config.toml
num_hidden_layers = 9
hidden_size = 128
n_experts = 8
experts_per_token = 1
d_expert = 96
d_shared_expert = 192
hidden_act = "squared_relu"
moe_layers = [2, 3, 4, 5, 6, 7, 8]
router_score = "sigmoid"
normalize_top_k = false
routed_scale = 2.0
balance_loss = 0.00153
balance_bias = true
scale_expert_input = true
init_std_router = 0.0244
lr_router = 0.00296
vocab_size = 8192
norm = "layernorm"
norm_eps = 1e-05
tie_word_embeddings = false
optimizer = "adamw"
learning_rate = 0.00372
beta1 = 0.95
beta2 = 0.99
max_grad_norm = 2.0
batch_tokens = [131072, 262144, 524288, 1048576]
max_seq_len = 512
train_tokens = 827900000
max_steps = 5331
dataset = "wikipedia_en"
Below are experts of layer 3 (counted from 0) of a mixture-of-experts language model. Rows are named router (the router's row for the expert), up (a neuron's input weights, with its number), down (a neuron's output weights, with its number) and show model dimensions 0-127. Each number is 128 + 32 x the weight over its row's rms, rounded and kept within 0 to 255. Numbers have three digits each.
Before each expert's rows: "comes before" lists some tokens at least twice as common just after its tokens as in all text; "gets" lists some tokens that make up at least twice as much of what it gets as of all text. This comes from a sample of Wikipedia text that the model never trained on. Tokens count by the router's weight.

# expert 6
comes before: "-", " the", " be", " a", " he", "|"
gets: ",", " and", " to", "\n", " ", " that"
router:140067097174148137094102104084106145110112111129108103157080139077124141123146110134100071117096166104138145100113207147082130095141148221137147101135141118082101058119125145082117108123138091106095123171135161103171146157063087153130095124079157126154158135104095140172099126128139099134138175156175107167143128163124104151090169176195136084215132141143051107107102168141073130119113
up17:195066142200124097134151089126074092094135124102149140094152145130141137163119104173167132120087129123073099122163152095129138163087091125145199202147124144093070108155185151102117173154173101054147091127147067120126166132073133115117145127120118131162133134111121188110135179164105097104132126110121056105107119164059137129144098102174095138148104141179077115070129137144123106168166
down17:160072150155113104158122111143096107114185169122178116092084088097141116152102055100126065127144173153148166130121112141163188129112118142132176079138141175058136113144158093129074132085130164143135141176175108215126108122099142102133124169169167118149104147099091131108061093108162114120129129085127180082159077201133124158103140114108132091109123087139129074190136152175141097163103
up18:118144112124087093112095127086096162158216147143121162110060174114095111152033134189115154135105122109121136158143090137116098151140107187107123167090111169127092112145113127080154114068143139160073070125117134095097090080149105194162118153149153095139197139156115134138118141080123168141150067105129125133151191122168154202101133172104147120154121126100141109093114167136179080160109
down18:148098196116127149123073138120132139135099152150115085170120101111125138088087137153162106147135095163126122173150134140093169145079164153127093127141168102093137052151141050146077146057118178148112122176115096122179079101189126146142135148134194149098086162072158165084152188117114144131171085094116111153078122165130136119137106062056153116178110141103133112174098141121148177153150
up19:171113158136106084161168121111154154096111151166131106139139135101110138136177117107120190103097136115106094136126135128092069128070182131123144155098151117121219142136076102145127172142094093161101108149144090115152164102108148030144120107135152127066148127122205107115081117146137158196116127120107082213181080178105071139158131137095099141108169169161151160126134148090186120152148
down19:109184135117117154067114093177140131159142165147071074045131170157154155129071153049144146123124125126100126085110136126161077055179135087124082131100119125151128137149104183116107096193130121140107119147165118153143148149132055116159093153128168144122129158113147146162069092098163157111102093123111147163179091177158135150127157151108155153090162085155165162092071109189139105113100
up20:147106181180139134118160208132124092191115143124129064155127142079096140189137152165124139135150095138132089094212147102083104110106173141129066122147146152164078130157180145156160090130117116092097102158164120111102159115120082094128084129129090096152115119104116108136088132115123118196175159150159156122105134197038089072104143144119115159130123127105134149166103156164139090094053
down20:104121104122082116057122117109142106165168109145093092143152136042148150153150177127122128108180173119130152155168152121107130185101102125108100068134113164121138193118110150139124121157173111151123072141156130147206138152135124131132137174089134122094162063051110107111110155102115113118118111140115116121110082147121134104112220088191148095115066182117121147106103037183142148132165
up21:132111111137186130123108148122113155095109095109158172152096162072141153098143111142187095073146160064161116169099174125076109168193178141124195129133135085119130075114074155113122103160128116126167076171120127106182069146168164127164116150122131117104114107135165173139117093151157120120110085159141122152133081147133121083110135168111182143127151077112084179069111133229109109078124
down21:165107195123146083096132152151131128120149111136134127049092173155161132125149098093164111119135098093090111128130223164122121093142154157138128125151108129141156099177062166158136135136134140179131133077102156131164094187084137116150081098062114085146191140186087137105148090072122152154135116130103175091119082190160135176146154081043095113129106112157120174099156132099113140108109
up22:121122145096179166186197101139181200095156139113121087096138143117152096189087143126152140202130098098111062174134117187092104139148158165135152079149146111111165138093142141144158134146122110121126148146101128089091107074089070136112176142150118084133160121135139151151102088168113115132161157134148093124136071138105135107077054123111181152107066098170131120096159095153193072096104
down22:148144143108063116123100095127095166105118131127201193144157150161119181107121162069139160132108127128130155137059139159155164127119097130060188041148087086099124125148149055153123129128151138143125108080155099147102123080099121119183100147138170151085118105091192126149127116113140186100122157130155120143172095084118074111146123132126161151066106151192164169157171120083134149096084
up23:160136115116095128185110188118175172142140084163171101136137168073160127091166178146143127061157130130152102114125129161114163122143134169052098128127152138163094153114154106129132163132121123102150143142114093065153082101073153117158100135107070185130162107134070106064156185121083091167174091140078161157186116153077123119111109119133149154125133130181144159120126146132096103040079
down23:088160064134105097115132126126165117097111145152138114117164091101134138105122119052157117195104149180152126162160130165093141088184166062160108134109097187134174141132150167158082062138196135135158170102066101102133125103149135105145095152152123115115120094114106154121085097112087142101124074098173143097090127139151150170150125137064153137124089194172188143121158125104134137060194
up24:151117143140139147092144072116103138109099114121210085074092106146130164125079139116096144129096133128088174153073123114107154117061160088117137146135105116081161087140254094143186157192106124122131107131148101103096088159141116123163161102074088125117162146124109103147119125095159117171079164119162108137159078170085090107124172147096194150158168161129151153117123118186095134146099
down24:114131122173140122191110162082150141072147133156138140116095150087139100136124138135094154098199050057109159157118113107104130112092110149128076146108130148101130135167086123149128168140163126156118117106077117141145084161155164124179192151052090090077128179137170116168125150136164152093114160104205129151090135092099109170097106138114119098084191116171119161100083175094089172165111
up25:164145141136133125145130135168160109185083207155170124194079120132168073196060119103093150083137109094128190073138144130139133104139111119093095153075099174123114097149131099131119208139086092137089144139169147081142148185117174119166159120112145093156126114111110110101115077115155074128188087124106102155136175069073095145057152099149134137106104141136145148109138151114101154152107
down25:072138137186086192113077100115148086168104093107152124083118122149153138126128151178111075087191038156198135159118145169157160146092099105143203100117169107146101121109150116134099121108144127135153155178130173095103132167142143129125154126170157134140147097139142100149153127147136099119126086058128142121132062073086116095109166120145175116122019115145129138129132131110157165155186
up26:147112139158135197162193128093144181080150137115166127077128086129090116125110127108115096243097092072153122137126198157119129166161129125101077163170101056093102101153139125137106143105077137124127105099103148116132136111141083150144119074127129161138084102077191136152106110145169100114214098137119133175158172120122069080141120149127110130130147136147145154127208123113093106156124
down26:164186139173154103150126124095108139095155123147159154100118097149132173169098111087095187091121119142134114073110129204150111110131121137174123190057116085149025135119152117063132144097115117127140119144124162082104116155128107164159079190108118106148161124102084164147110091116138089132147058097062081135155189113145134095115138170111168101106142143174129112178165107133134134185169
up27:147063113156202118156150108151171110100075106114119181079069179120116093106127138118131095187157124178093153135140169123077153114213151123119141098083118178123088129175144175139129116157156098095110085145116153118167102142076144119128113162117109043149192089097150148142080113156112099134165153178082110096122140188133123116110171182107135129120130119184062124110129167101107116124112
down27:162128201189097135124089128172107097111112164101068120083170091175093097135099084071149110135137147168144106123105122104131137146135116140138165103147097124110100097198149141110103125148091149093131099158152098233124137171120195092130164114149152107160124130088090114185111085154160125151180116146110146114093115185154101195116116054075160112180125102101146153120126077124094089146118
up28:138116135059122091076094085102131134110165144140153120154134120113176156166103179150125137159071116144099135182149163163113113127081104184123075119128141104095078105058168143121106095163126107126095130119091070102084094122118108149096130186146076098148155117102114165147041173102115165148141169170167074156148159112174175082076178183121132132143094143092124152113167111150126193119132
down28:125141193169155169103124177124112146161146134113137107089145155185118145120171171107159155150159084181113125172128102123141198105133118117063142117105066089161100228079127112124100092114149123131185144079142131104125144127125126131068150183129170150138067121115123147139184086137078093185147090127087112094107077115072128104213119139132152145119074116098105140082109090142119126121123
up29:164099116094110130155150072136171138139158120149089166122111116167066121130045093136120188133182143174100066079114175177136131159171096140116154150114088097111082094112160089130147171079104168107120137180087194109147169128108153144044144116138119092154100158168125148141165077085122100162159074169136105131102162200087139164131162128131173156151107112116103131135116124100114158126083
down29:124119118094170085052147148139157130152156192125073103165128187149108147116140104137125087172087095160078120131053133098103147056115117185143119123116149097076167123076118170114144185123146139097130161157137155193107139159124106115113176155106060182144092152121104154155192111074133103123114131119145130200089122133177136175140148081110133169108142115087109083099098140114142149127070
up30:101080156128180082139183136148148122123141071134136117146066130144171093168137109060140161107180093132165115113110202149135105133119159115090085106182138138115112086182075111107160148091053130102126121144113142135093083164111151098066081107121101090114143140076111156128118099131097156179158139179100098166163107165128125120122134156143139143163145082150142074141159131130225114170063
down30:080158183159160120103167155128108094103178084139087121141078172158164118134186187109156117167127072120097117144123047106102111077105174160148153200102169142134148100075097100101141136115145172155091141098140128090118110081148121144050154127100110098104106117135154170132133144076124139151140125106094092093129124165104174181100159136171131123165158151113120129141026114121139173122180
up31:162131089112134143101110164108087139121130126083137132154082097101210126094138101045078102143156154106114142172119129073115129124127173180096131181126194149178178121160066153082141154108173143064126142135138171115163110118091121135193131172090125181160127176143109180139101120086102150104103134156121093127116170129136155099106117144133106166058121150181138157094156169188096096110166
down31:161124151117187121137094156151136110104142172159093138110095128159125156124145090158140067086117103133090137194121180089142136127092116122167070122090165193135152118177099144076118150176100109138137087148154190184092094158088163093099194146143143154154170097121069146100095117120154091082106131164174049115122147182120105141137161098121151078121082186129101095106115119184147089102116
up32:123168157087146165127132148119095196138111209100205147222101142191190133173091118129133109143103148117118093110152115110101127134104114127156141135177193073121123071144140144182085099143101102139161143121135159118112171144156125142168170150057120140042121096116104105096121107117103157122115162067159086149093154143137091112106141114088077169121082144160151118129129110133101167089094
down32:122128102103084122174144133102149063111123133078142086136166059179117144159142138115161111073107081160103161141156079073129148185142128082072139167151117162117122152163118084111095161148100192123131123096086121155109125122104111095129101095163119146115149190162152181109147093133116170165158115082115154104099109070147180129155099156132115160108203053093180142120103134139153179198127
up33:133120141114125160101107065137129138119087147134126128131120084106131103192119124105139106131134117113155122115087169159199036155086070077086134217170175092154062150095138172083094133097127104131095152130116113104163131111116177141136166109135127137159169158131121189078130073101147090152138107170129142102100131158087189165119145136135105161131118137132118067147129180148184107081053
down33:125126087066136106081182183194131141147050085146109102174094161111137133205164126080133052118132139134127084081092088111155107125138120131147168154133112105141171169118124131094099175135134190189107149141128137133197101171147146141122162147149093142120090138162059114147136139115126095083146142169096106108096130098076151143082160107179176106168137077127178159100133131132129087091124
up34:104070172128106168147155143124122156138133120094173079112156182150063100104149119124104135201111203157111137158100135140134140097066111089114161093066131190152118120170123119124106104171130163113159125110172108087129170123150100125153150126176121118119178172142150123146150078149190134183121102185075139124142200107132072110100143140161110117142156191105042121118152119109131124161065
down34:114086119096151142098153114179139109119079122127112113132076115141150169117154119170119147084149108169136147141138070176152069110151151131089123107134122172163143120140107091104108169089164061090129132179183111113115161131158143140124071119125140147098088085165147181114151133066192125095149169115144148079100125107159190132131101064207132127109057130146144138075191153144113049124172
up35:118059132129145109113181152201166196157125162135146124145088086155134113141120147120140099144152080125142076121084136152128116155199072126132179125134157135178150150110124163166116091106069112094184125062188101107123139143181180093116095171157135119168139093125076205059093125163098129071127076125106098161137090167094111137132130142082071159141158116115131140136143136139153122089141
down35:167127072148124208116115156104107144085069133088094128216137149140150120126123127173167157160143101086078175077141126162115082162184163100136144079065175174128134124177095139117140179130152162077108113080146169099095103086146125125104098124097071173120067129127166137134111116126121088115084076109122149097119162158187156150133150133149119171165144097136139177131107140063125115165119
up36:126131126136155099115146136147105176109133123129104076123087102100093114126095231085102132129072061096228147136150093117154139143191136145090123140135101116105128155163141113059091165118119185131123145131150116120183185140074077161138153199132130137093099131143174139115174116082167136183209140096120181125119106097117132097143079099104096144080087117103104143145143141147150106107131
down36:156159168115104140122066085116161146123099141101128145162156132122171098180087141111179154145130145169123152165124101101175059146101091112148144163099156143103087181125208121138172124198154114124199067125138064133114133134123159096170083144154118108183137133086124141086102115147075099094112116071135127132185163137152133139128133127118063084083139086130171062077129098099163099099137
up37:105080114121129164142141108143173143123140188055155133105174130127133126132119185120106179154090136093138163120175153104092101149105073129113190072147171106167142105128166095195156152094092162075109110104112131118132136098129093146063114084133180148132132225135065105091152088067098182142164103097132118142125123100111164121139131128132098209153120131127098145084123171136133138105062
down37:170127163124166132139092130127208135180163113140125066107152121067168150147091174090158096074147132121093173154189138067183125071153096094097127163155139103152175154136140145109118121096153146141157131094183123181089129170094131074185140101181138158111156161107087071099144120144169159149117077059146104169133137159064097121140106120114140127130066110125102132130105081151105114103115
up38:141141169080156095104139083125095113178105168129118149176093084122175107143155140133159119131140139110226070101079136128081169131135080148090077197107107095121125135105114110052130174122064127154161111128147091073125152113073131112129154102132119161153122099122108174129139091049177144193191147180093138093147168161147140157090110147177142128144141088100119142145113126099099167124144
down38:147159097146131058144156099137079120139116077110106179100141126091114161144176118121155101123145142093149175090152078078101127130061079103126097127177115146155122195154121120143142143127106144146105108127185108093181145095117148154109141118142128127126147172110158147131128175106171122109106127174173174071086090154107145079111187083165140147098109040179164140196097142076088132169186
up39:116164114199156187164162093145139182133131137107052071117185130097135090108076106153149128072164106125118139090123108154114149141160141089076115114125126125154068148149131117103113176143154117134181139100116139102181131150133105123068121130126179144102105081151146146112182185053164074079158149138129095132135179164123099124096076148114076140173100105203106165135157069122115155150128
down39:109145164106071140116122154157137127153106113142091221112042096127167124125118106134126109154089115115133038111137107151063113153165137165093161081066147139127149153089101132124139150163109103106184112149148162150070130118192176132122125142123111170189116147127131142156080133143108139136104151160074103089120078158097175091134055129117183165109185187111136081128104145168108137150156
up40:109112125114102096132145085097145099207152112114119088161137192098102181194142139087105107123163125155091110175134082113101110131097140136125158127176107171117186093117162114121103062049039116084102129179088147104137153150113148166075138149091124118132137097126124143140093159105138114149129164158146177088142130191109101081095123137145172149161115169164080159085106148190179102129154
down40:133093136090140095111116132103158101168147133146146162150184114133132117178130129124137123120119192119163141118140161148100078113103121098120100142081102086098096171139126093150073092148050120188110116098147130170142134154122191150138077160119171122101128184149131095165190126077171113123049125114164148105098094166205055073175193158139089149130084149111107150105133092125127080150168
up41:143162083153080173170159082106103163011072108157179175132110149156155096151068127131154146092115099086140132162129160115180113162150184080119113141127135101110110081179086073134121103132132123142133140132082136095122125135185157105117128152124094146129115136144122152130103101146120147101142077129110158168105143058078147143146143151167145117085147137150103136124158158240105151188097
down41:155130116123112138144123119085114094132109125099193098055160154141113148124104124161142151133160056125088122127109167112123109136136104116069084181131063209113118219113096103132162073106142108103143174154133142156113139180142139124146083118113135120082169137102217106113149094155202169163133105143110080131111140152169089103145122128076162137061108203115128112122153093115140119138186
up42:114064102126082123131078054146127166130130136132083147127116110123156099157124162106155113104171155154109118198127134097098145093205128149090082137098107145172173099150091113120182072115141140102095115117149156107164163128043148128154087102097092130152123085166208149134092121172147189097131184174144084133107116191152107101147119195158165148108131138166138121136105180151090160133144
down42:113075125077125150112167171143167068154175141154065132183157141163125165106148114098137094071165173098130105141091164092126072111137137164139097130097139098099117122105097087118114131102087091124112166172086160203117066159131140117171168146086195157146070098116143196119143134122142105191134103143134096110103164119163157107141107058176136176135131150116111169153073115119107144083156
up43:160125140108094150146127108143127107141136155086185119084168144073136064134132187083113204121116140100090130108098168129164106180068117076130177168099167103089127094218147122084145163154138073119099090134133122099170163161113098140100116106124146114130123216104132122119154113147108114119128154118119044135115076137107113122108175156173109123117116109195116111088124184138083096170176
down43:138175119102078112117118117115129117124172094087124142067144107112133117130185107108141118147156131092139115196143102078106130078122150172112173101123097191134113098135149106128066183065121108138140188150146137129118045169097102095175199134155094122148154104153185174112146128095153107108114123105154117149129075178172176111130123186093120127092156085170142104118164104120147092184210
up44:113164158131098140125130082093062102111128171106093142119122101091154151200121166133158088166144134117111094149142166088128159124160129120104098146087105077132158135153144148120186085082132128093123144143110166120111128121170048049121179137137111166159087074145134176121151166127084165163191163141183184104139127140164133162079114145197106131130137066174054091111132153103127103093111
down44:120142150147134063108172072142145140150086108146094093105188133145129119166108108165101166125108153138119111091111136095140185093169108146181137170117163236136077163107139123110110105149146089126105159150081064126143137100121181111173132139043141077118146060153156154109072168170157104101137118169123144098143114120139108088087114057124166079136180153095181123137118157110136155150147
up45:130118133147092118159117152142121073075068163145161156161098114174143083165061151123180162109118182152112096176121155126139087124145128106134100193135206045096126140106182117156088158102096128086149124109095114092097126129129135116123121146198168163116113139127146200135137135099111062102138102126124158116105072126102173107132117169133055189137174170157084095124154153125085142089106
down45:168155160118123155163077125116133103115145233163182094141119132160136115141149116102105130106132119079170119132094148163160063113129108127093146163164070084185045092087121135121127119099176152100147141082083101141137093157100154153117155121154097079088104158145135191118106154094104162157110128136150090130136136181170119097138173125135116076099073138125128176082066168171073176134130
up46:159115150144131156173097134155159179120131153146156069064153122105130157122202127151119138142169078122134129144083042126114139179115126130111132141102162131129106174052144133168194144168106112152130143128134179091099099122146165093097182130147132104163080173147099146088125090127112119153136064120163153172086095135126111167077131129107137140103055089179095160046122123108087186114155
down46:157140192137107111112136113085127135115195084144111150154164131150140172148118124108186121223103154113175092113128060163106103097126100164161086108096150144124084156076130144159133144134122064105089138122130170129027156121160117121090163112109105066120090089169143122136177178122139081144125101148088149201134102162139160154155154129114144073157130130126082131057095089147115097138150
up47:151142134091168113111124125106040131122117141144206135079159155119179078162116135120123123096112111110102181149156209111092047146126130127105116105100126146090126099111178147118194135174133105195135114144142153108096126133153097138162111099115127083118153107099102096176123119130077174098061167076107167175130128131111074151114110119221171120135142137102134143085122194110126141175162
down47:159118137017093075149132115112121170102128137104085143132152133150068133114160145143173095149095164117083087156168158146149074166128151114166143105157106109130140063151177084143083148156122108105152185123092119118132111077155143138112106127175091138144125135128148092191084118135112139119188134209116097140139142090115162178168074102087105193144113104128114090124086152146124146093210
up48:148161081143123085068121088078072117170116189176144141168140141119112147140164171090110146125147103096135086147217115135103138143155165158123126126135188114112094151110102114108135114095089120112033045110144148125120130132152109124142105121104060106147115200160146133157103096127102102132084162169115117130124116129136137093185095160137134102118152181188073123081105125172133061089171
down48:117104164122145082089133116081110090139173187158138144186177154129144150097125180089155104168097126138135132033137151141176076154137156129135123130117125153080153111107108129177155145097136056104069118194166165198139125135055121097154185160186139097159162132124119107110138087120098159077067121122103102109126097145114133074123114081105124091159135140115142174147078134128179085111127
up49:107124127183144128137147136142163184086160155124110130114137133116130125142147134169114163071129120111152147091112078186109148125164148056107097137152145079182080060168102082100151093141100083067178170112163057100098174129151141171160142112155121114159060070119140148123130108110136101126145175170170126135129107168160139126126104138180121104103121113172067204108165122140047164149134
down49:163142156119122126146096147177116145142076124078154092143178128172095130150119128111085132114148099088132143097103134212194158119131129141235115163096100095162028172168053150096155159146135114135152094141105130133127137120089149156154173095182150133135115152142122090115135212055118134102147132084074122140119105097150084133096137153134098086099137128123158162152135122087080110136105
up50:137128107126158117114094097203132083136095117191163141149142089133154118130166171142130152134181163102132089121111130133103066127153132147118166095061089136060098115143071098123126159129076138101085132154136099114133175144145138109180104116152142089125149145132135101155148117176191156109153143119099074119119146165150156133116137171138131156135134081159154247075052187069112165119091
down50:118152166181169109124144136082190127080121077092143185145110100118092161130135169159084088180175080164111142129119139118118174148094157146147144132160171145161180129115106145141129096116152141128078097094102077066080171102116098150164156107126180092114141175104080074076070138156088180189167133117146145101107107120122103086142093100090125116131148103186137136174168138138081135165074
up51:139093161106167134170141106056124108045090099133123087166126071207113056115103132084178148116095116129091146112134070183141094108120138142117122100142122140146108130123138155127149184138114126155123146174130151109070157193101143191111116199120094117150156150100107121088110167088131109127121130205143126120163170128098116172121101162142149140100111069162120130155138158136147106209064
down51:092095123120128135164128100146070076087094101106107197133150136133062119142175086170153121118132129140141149158178104158130068076171087194181193173074155129129098148083100125086067104135089194082138119143067083168096138157121131166138166139154101117158103186161141106126129083065132134144120141108110185106115130166158126132158171102090117149138154127101138133158120158185091116126110
up52:140177142146129121143092128106143080090123164089141159107065182090164125167113169095129159112084162064077137120112152113143176127090140163132180155139078104139109128069176177118162148153046131128141133119104133103061145088153109147103122138160119152088131110085145150164091141058107193136202161147070108130107094146117136110149112129145117166144167111101099165081096169120111148137207
down52:126157095116143137193171154145114114136163161122123096090119124086171187122151141084165162107222161096107187153032118161154123104124123127114122126097115153130158140089115055213167137136064116146111135129082082092187124136128098096140153138117160105147143154100138175101144107094120164105147155110124127076153112125104135112090109085126156126127143061157155197153136065136127120067114
up53:142088105146110106163156080156103006138126115168125111145131078075173112110124137038157078081140129133152153140115118080114135112127170165100118185119137138187137092120172169070120174129106136112082161119098143097096098135109127086091173129171158136123135110183164127146130095121154139114117147170181139148142132154170132059086185134130128161147132171149143132141173129096065156183121
down53:099133091152115133140160165122100153123177182124134162099105123117106165103166078147159224185109146153153076122127117122155133137175146104091116083089166150089106072125086096221128127125115094103169125102092149119157113126168110142108116137100125139150148192130145063107147115103080129165122087085115174141126075123077126151138123149118083130132170141063088164153122125138223075104097
up54:105114149150078129080138063073088101135126182121063129102080116113125106153127173154093163111129130174127046095080096071097072155116174150109160131134125080132104108129158156076102161129130151111140136191119158119117108080221133103149134151121164139166109127121116144138121095151119093171132148131162179127144158142125158086117135127140085128154189183187084143077171142103050144124116
down54:094131152167121186115080143168068117097099143175152111107156116164134182119109045120079153198173127135127160158158089115107136112132147108134139089177151102113095106126102102148062192066078119151121136164063150192143139117160084129094143122122191103137095157103127103146092108142124099149173100118098142132072131124124099112124170064144186129161195112141103158131136101072163113156126
up55:187119092100138103191142145104078156097139153085081141152081128149153149161169120077135103075107068073193106129200088134155118143139107080084192169095086147117104125121170136138192161138148143139138101153096132104075121135161090148085132125099111157136101139137181146110104062105146144093130139141104124135204147122074116094121119174139140184118156132175083143128147069166133141090166
down55:139137165115120093109130109107130087115138166146134151172147068162098184080158152108137131186152162151082169123096103124169090126108102101103112176136100085163112091199165150104135170067116101120107141153143131074138131175125114139102147174098091140120170056195156135183077085161182170115163160114181129109073086108097123100108096069149098086122105148111162071139168110102142127163127
up56:163142168134102135153112144119089201176154134086146175165141117147169110091119149134139109129122168132074139138170151036093114112124138119123193228106166143109177091125107083134118119145150107132131110096121208115112164091070114123133106141118135124094139072134161096104107138151101109081082152187115162165138145084080097124099171144054092130123093174145137088100160178142085131155141
down56:170079117130112122123174179099129162108061160153141148090143152149055087090111159099144157209085178103129088126130081148089127154093109090123172140163072133159155129111167152119097113145166111124125139115092065160152135092147131161132094088147178121053085122180165138136112130176121132150184145135130131088118120120103106097104132087175204099106102104153121108175154174076160184121128
up57:153159140134148126101145087140098147105086189081137128163073130126168106148097118124161161109092112132159145142187141120105136096132090143101143141171132130147087169158088082186129093125143150190141113161140143091122093160071070109064195156125146166081101096150121144079127107106188133146117184141146095162190139105085159062145153153113101116081177090188137103140148162123127067068112
down57:105104068113146123107093116141123116106127127114153110172146134094133096106139107104182101132099110077207084153098177159203114063162090162160122162100148090122142148124154150158117122079124156204072144161086099133124129082151094154148093151093096100123188169101094125126129068146156198139163177133155170135091121149141142111112119108182148101118174117102070187081187132142117085139133
up58:171125162134123127102109119051119173063066119140165155128139121152164133168152153164153113128104179137151146168076097099065115115145143165118146148101133099147174122090079089200146068129129132140096067136103185124086181087115122131180127125123121146098141105178160110107150131119112103076119145135134103149173111144114158153085114150082099145120098111195118153137095138221122036103140
down58:122127157090188122205101153123161173110119115109154159128115099128133101078106137097141122159151119102132162143088141130163170138134066087085151176155163135118186124109126105127110152110151170111085203127177075127155129075149097132141091097112113126160133179112149167183136131123150048126144178080177031150133157081132107113148127044142149136098122131094140130148169141064105099099109
up59:159124131087144167137182138118118166128081115062159208113100087102158157151066118105157128090104134111116143106131065152102147112162114129105171123177125155140154126153140046188203121151134163116126134158118075114071129124128113142081078060080047151177118128149120137116146126073125116110047143138119103156156092077136107107118139132165107146129160114100133138147135188197144119133118
down59:128146123118189148143180164113112138152114109097138114117138177114130153175140118130137142104189058107176122119137183155091119055052120120160147113102138069152111161134144104134092107084141148165142172137082139160159123109149121191087159084146071121130187113136130126095090165156081059160075126131160119156087090162126134135109123092116073111131119228164069116119102100140129172167120
up60:233164107067135058113151115160142132150160087137133110076142149140131204160149145118119114094124102116135121090139039147120145127133107168120149134163174163087117086081147083134152130129091110136177145104152105127140127145099118099122161135043086160137127156147137186121111144091155111090095104153138113076123086151142096146137107092128180133024130109190086141123112102175126116158153
down60:144162152141126172067099146107148159124154131138188059105142098109134087171104176167108141177147130168096119153114148142168087109158084104101120066129124116142139093131164131134089109126102094161112053136167080213115165153124123131159104116152162160147094076109080099105103136102126194090132091132114051115107173113109129141190165130094157165101130170140097157065196136147170128123111
up61:212081108143205088102109114113165132166147062142154139127101167114110117137117115152098140137165151089157097137150159157119095140171168142094089110098139044142079113119123187093129166156150090128123057132076115136135109140078139112092092147103107106152130148090110121158148112143121125167152127138141097171165107183055157151132162158173084160142115106138107142119055202124179167085147
down61:113151140124139133153138143128144130057133136120173181104158143161105158103154079146099104150104124062119176106101129055089141157068132134127173113199091142145100115109142140128163106143173152123071181097084144197086126147077104167170123081186187101117159097152178138107073196110153118117127193144163081125120145138095149141177125157132119124077130117053116115089138122090149119109118
up62:144077131132134125153126083138129138141168115131127129110094142102143144152141128131092141148063181085143124162132141060183093122132140113114173101122179078024210115096136140127086130078080102161107124143084180106119077103155144058101153112154131136126144105136121132142114127224127172121107186172137092157113108162097122124100118172162144113140134127153091145030161156128116141111182
down62:101156116132184121081167084145097149158147143140112112114129072094132162097090083183086107106088205106103156094058120138153108132130125184169143102101130189143121137139147122140133108145103158144104112163097192117175163142062162115159123165108108111149202116128067086139127124096142073115088153149172067162123187130103171161056140112169134084136100132149131100096133125150091098150172
up63:104179156076094117087108032107149123142110173147141132130145103154103121137093129148153096098109159108199175116129082082101146116150116113143096191141120083126121220142134113108131182098100152100146134118187097121144200162122123146114119104125104139085115034121153146115162107062156109124135177099121138160111179127121139139102076169133099166127157129193163112128105110182107172090092
down63:115138096173122125148056116072125159103050148082105143084170082128112141142162110147087104063140105171100156150110119117108151102153135149161109094100058141114185144131107160130181113112174184077166148113143139158079122120103158154107128155178167089083171120144147138114115126123102077107142158098187149150178165099191128109107096145174171120100133087182153130089161158122148054110115
up64:141101136138131150176165061124144098106129150098140128113144071179158130169153146158166150147104110130135120088113134080132055147159180060108099147116173061092156107153189116136125062122054130074100094196115085113119106167102113126095182152097085173106102147179098087091157130104121133115181116119121150154116162115111159149181131133074147108132143161093130135145170160092086126178087
down64:086180164106143159159134114153114128126087128139144080133123108094144155144116109180156095136151081089181186099126108102084150083115118141190140142128118109102092077168124085155212123073153150164116116147076163130174101130140109113088158170085112137130133123144143133142142097091125073106175128097137131139056203124202121161072139135141103061084159162172085100147125102116101178174139
up65:130140075113126116117138136062116074173122154145118162161137179134116133153105152111086159094073155139118099171163169153115067148145129105130098114108145111117116108083092156142120171135052118098167102079109142115087110163137197093054137087134148138130098168117176198125196151101122197127126153200112167134127114130117099145076163209088147131104107111146142103125097128157196136155101
down65:137143140116094107102106122158144188126154129161073159136065098177152139111122063161128124134184146117202109103113072098109118187164113115171167122104086141120157105115115178124116106114050109117116145120115109081068164145171111135184132097147121119111139151089136123120098145133119222106087154170095108089102162125086140135138119135158116190163120072199167073132097090124175118165164
up66:113103143127146139106113100139084110158175115143089169181103107125141173164165187092099109174074171108130071121150176135073166112187136137112125107112139128119146116116119137185147103076134107077088139178112170114130140146129099064065113107066123155124131181092069155108168110136150148102143184173156124176130180060097119133080094182178162148114128110138110089130159095181157129102164
down66:075096144127229141132102077121134126089161110114100118166081124126086146124087151159153082154100105154153160129152177132190117106143132169184112084114165118115127100136120095110075146139090125139117033118133174217144151187151130131112176154117078110153140121134114141074162128087172131123087136150107057128125150152131146076115171090170132102133107159144122115173060127152110078147149
up67:136156102139094138086125093198144121111162159142109111176120135141089167110092133043118134092195180137097101097121120144111185163177193119088108133155126102151119098142113145085138129115152125078189130178131074116126145110169140123104116136051174131138066170169178127132152100109105094151194153145072095113101186170100164130126057130143124156119182101080112147129121123159121085155124
down67:120112104120145137053153079114156101159097118188127125118175162135081122112148098123099127137097091158124130132101137161101166092127120148205077166122124139145165105124127117136127131163184110116085134134111186184072101130161100080125123054121167089137081076104135147154179146150120111142171105123135127139058120195221128183094123064130139105164130141133112072187092147132131183123146
up68:130119110180131160092151170123217115198091106133153098151104153153147089111125121115114110125147181124129105127148159127102084136146071113126140112102192096154140174096167109134079049098056138144154145140135074102054112133118103100144101118156106142149129066108127136131057166139156158132161185151179100142165058169077168098112155142150134148130140139149114171130098155158153152131055
down68:113142104121147104144138176162193091137162092150172134082104169192088130146113095123104100105092097063132142118134145117135063048128104161147132187156142165117122139110193090108104108048116100136172121160158139061130070108130179143127120119157117132084125140117087164195189151125169109146124084122168127148121190146191123118152133134102169136090156130101071130088109130149130156092084
up69:127125120145151181096154166153146123123143092055124140090122163143092102117173141101069115123092167136141100104125131169114099139095209137093163100115119118177076124133140103125141157036133131047131131110149115100155169078092086173093125154108163140133105138126153117144134120164061141116185099117116114081120206135085107133110122204130088125145139163218116165078135150121089164150134
down69:108170169096187155093142135126209143126153118193104110099143126113161107133174173110183120090147154130155135084062169124122038166108160155091134156096069106159120086103134123168131127147144148100096160012135091146128097163121105137089152141133152116151083154127078119107158179095149111094145114107166135075158108155121097166139119104143088098107162186114139161114077140149134144098145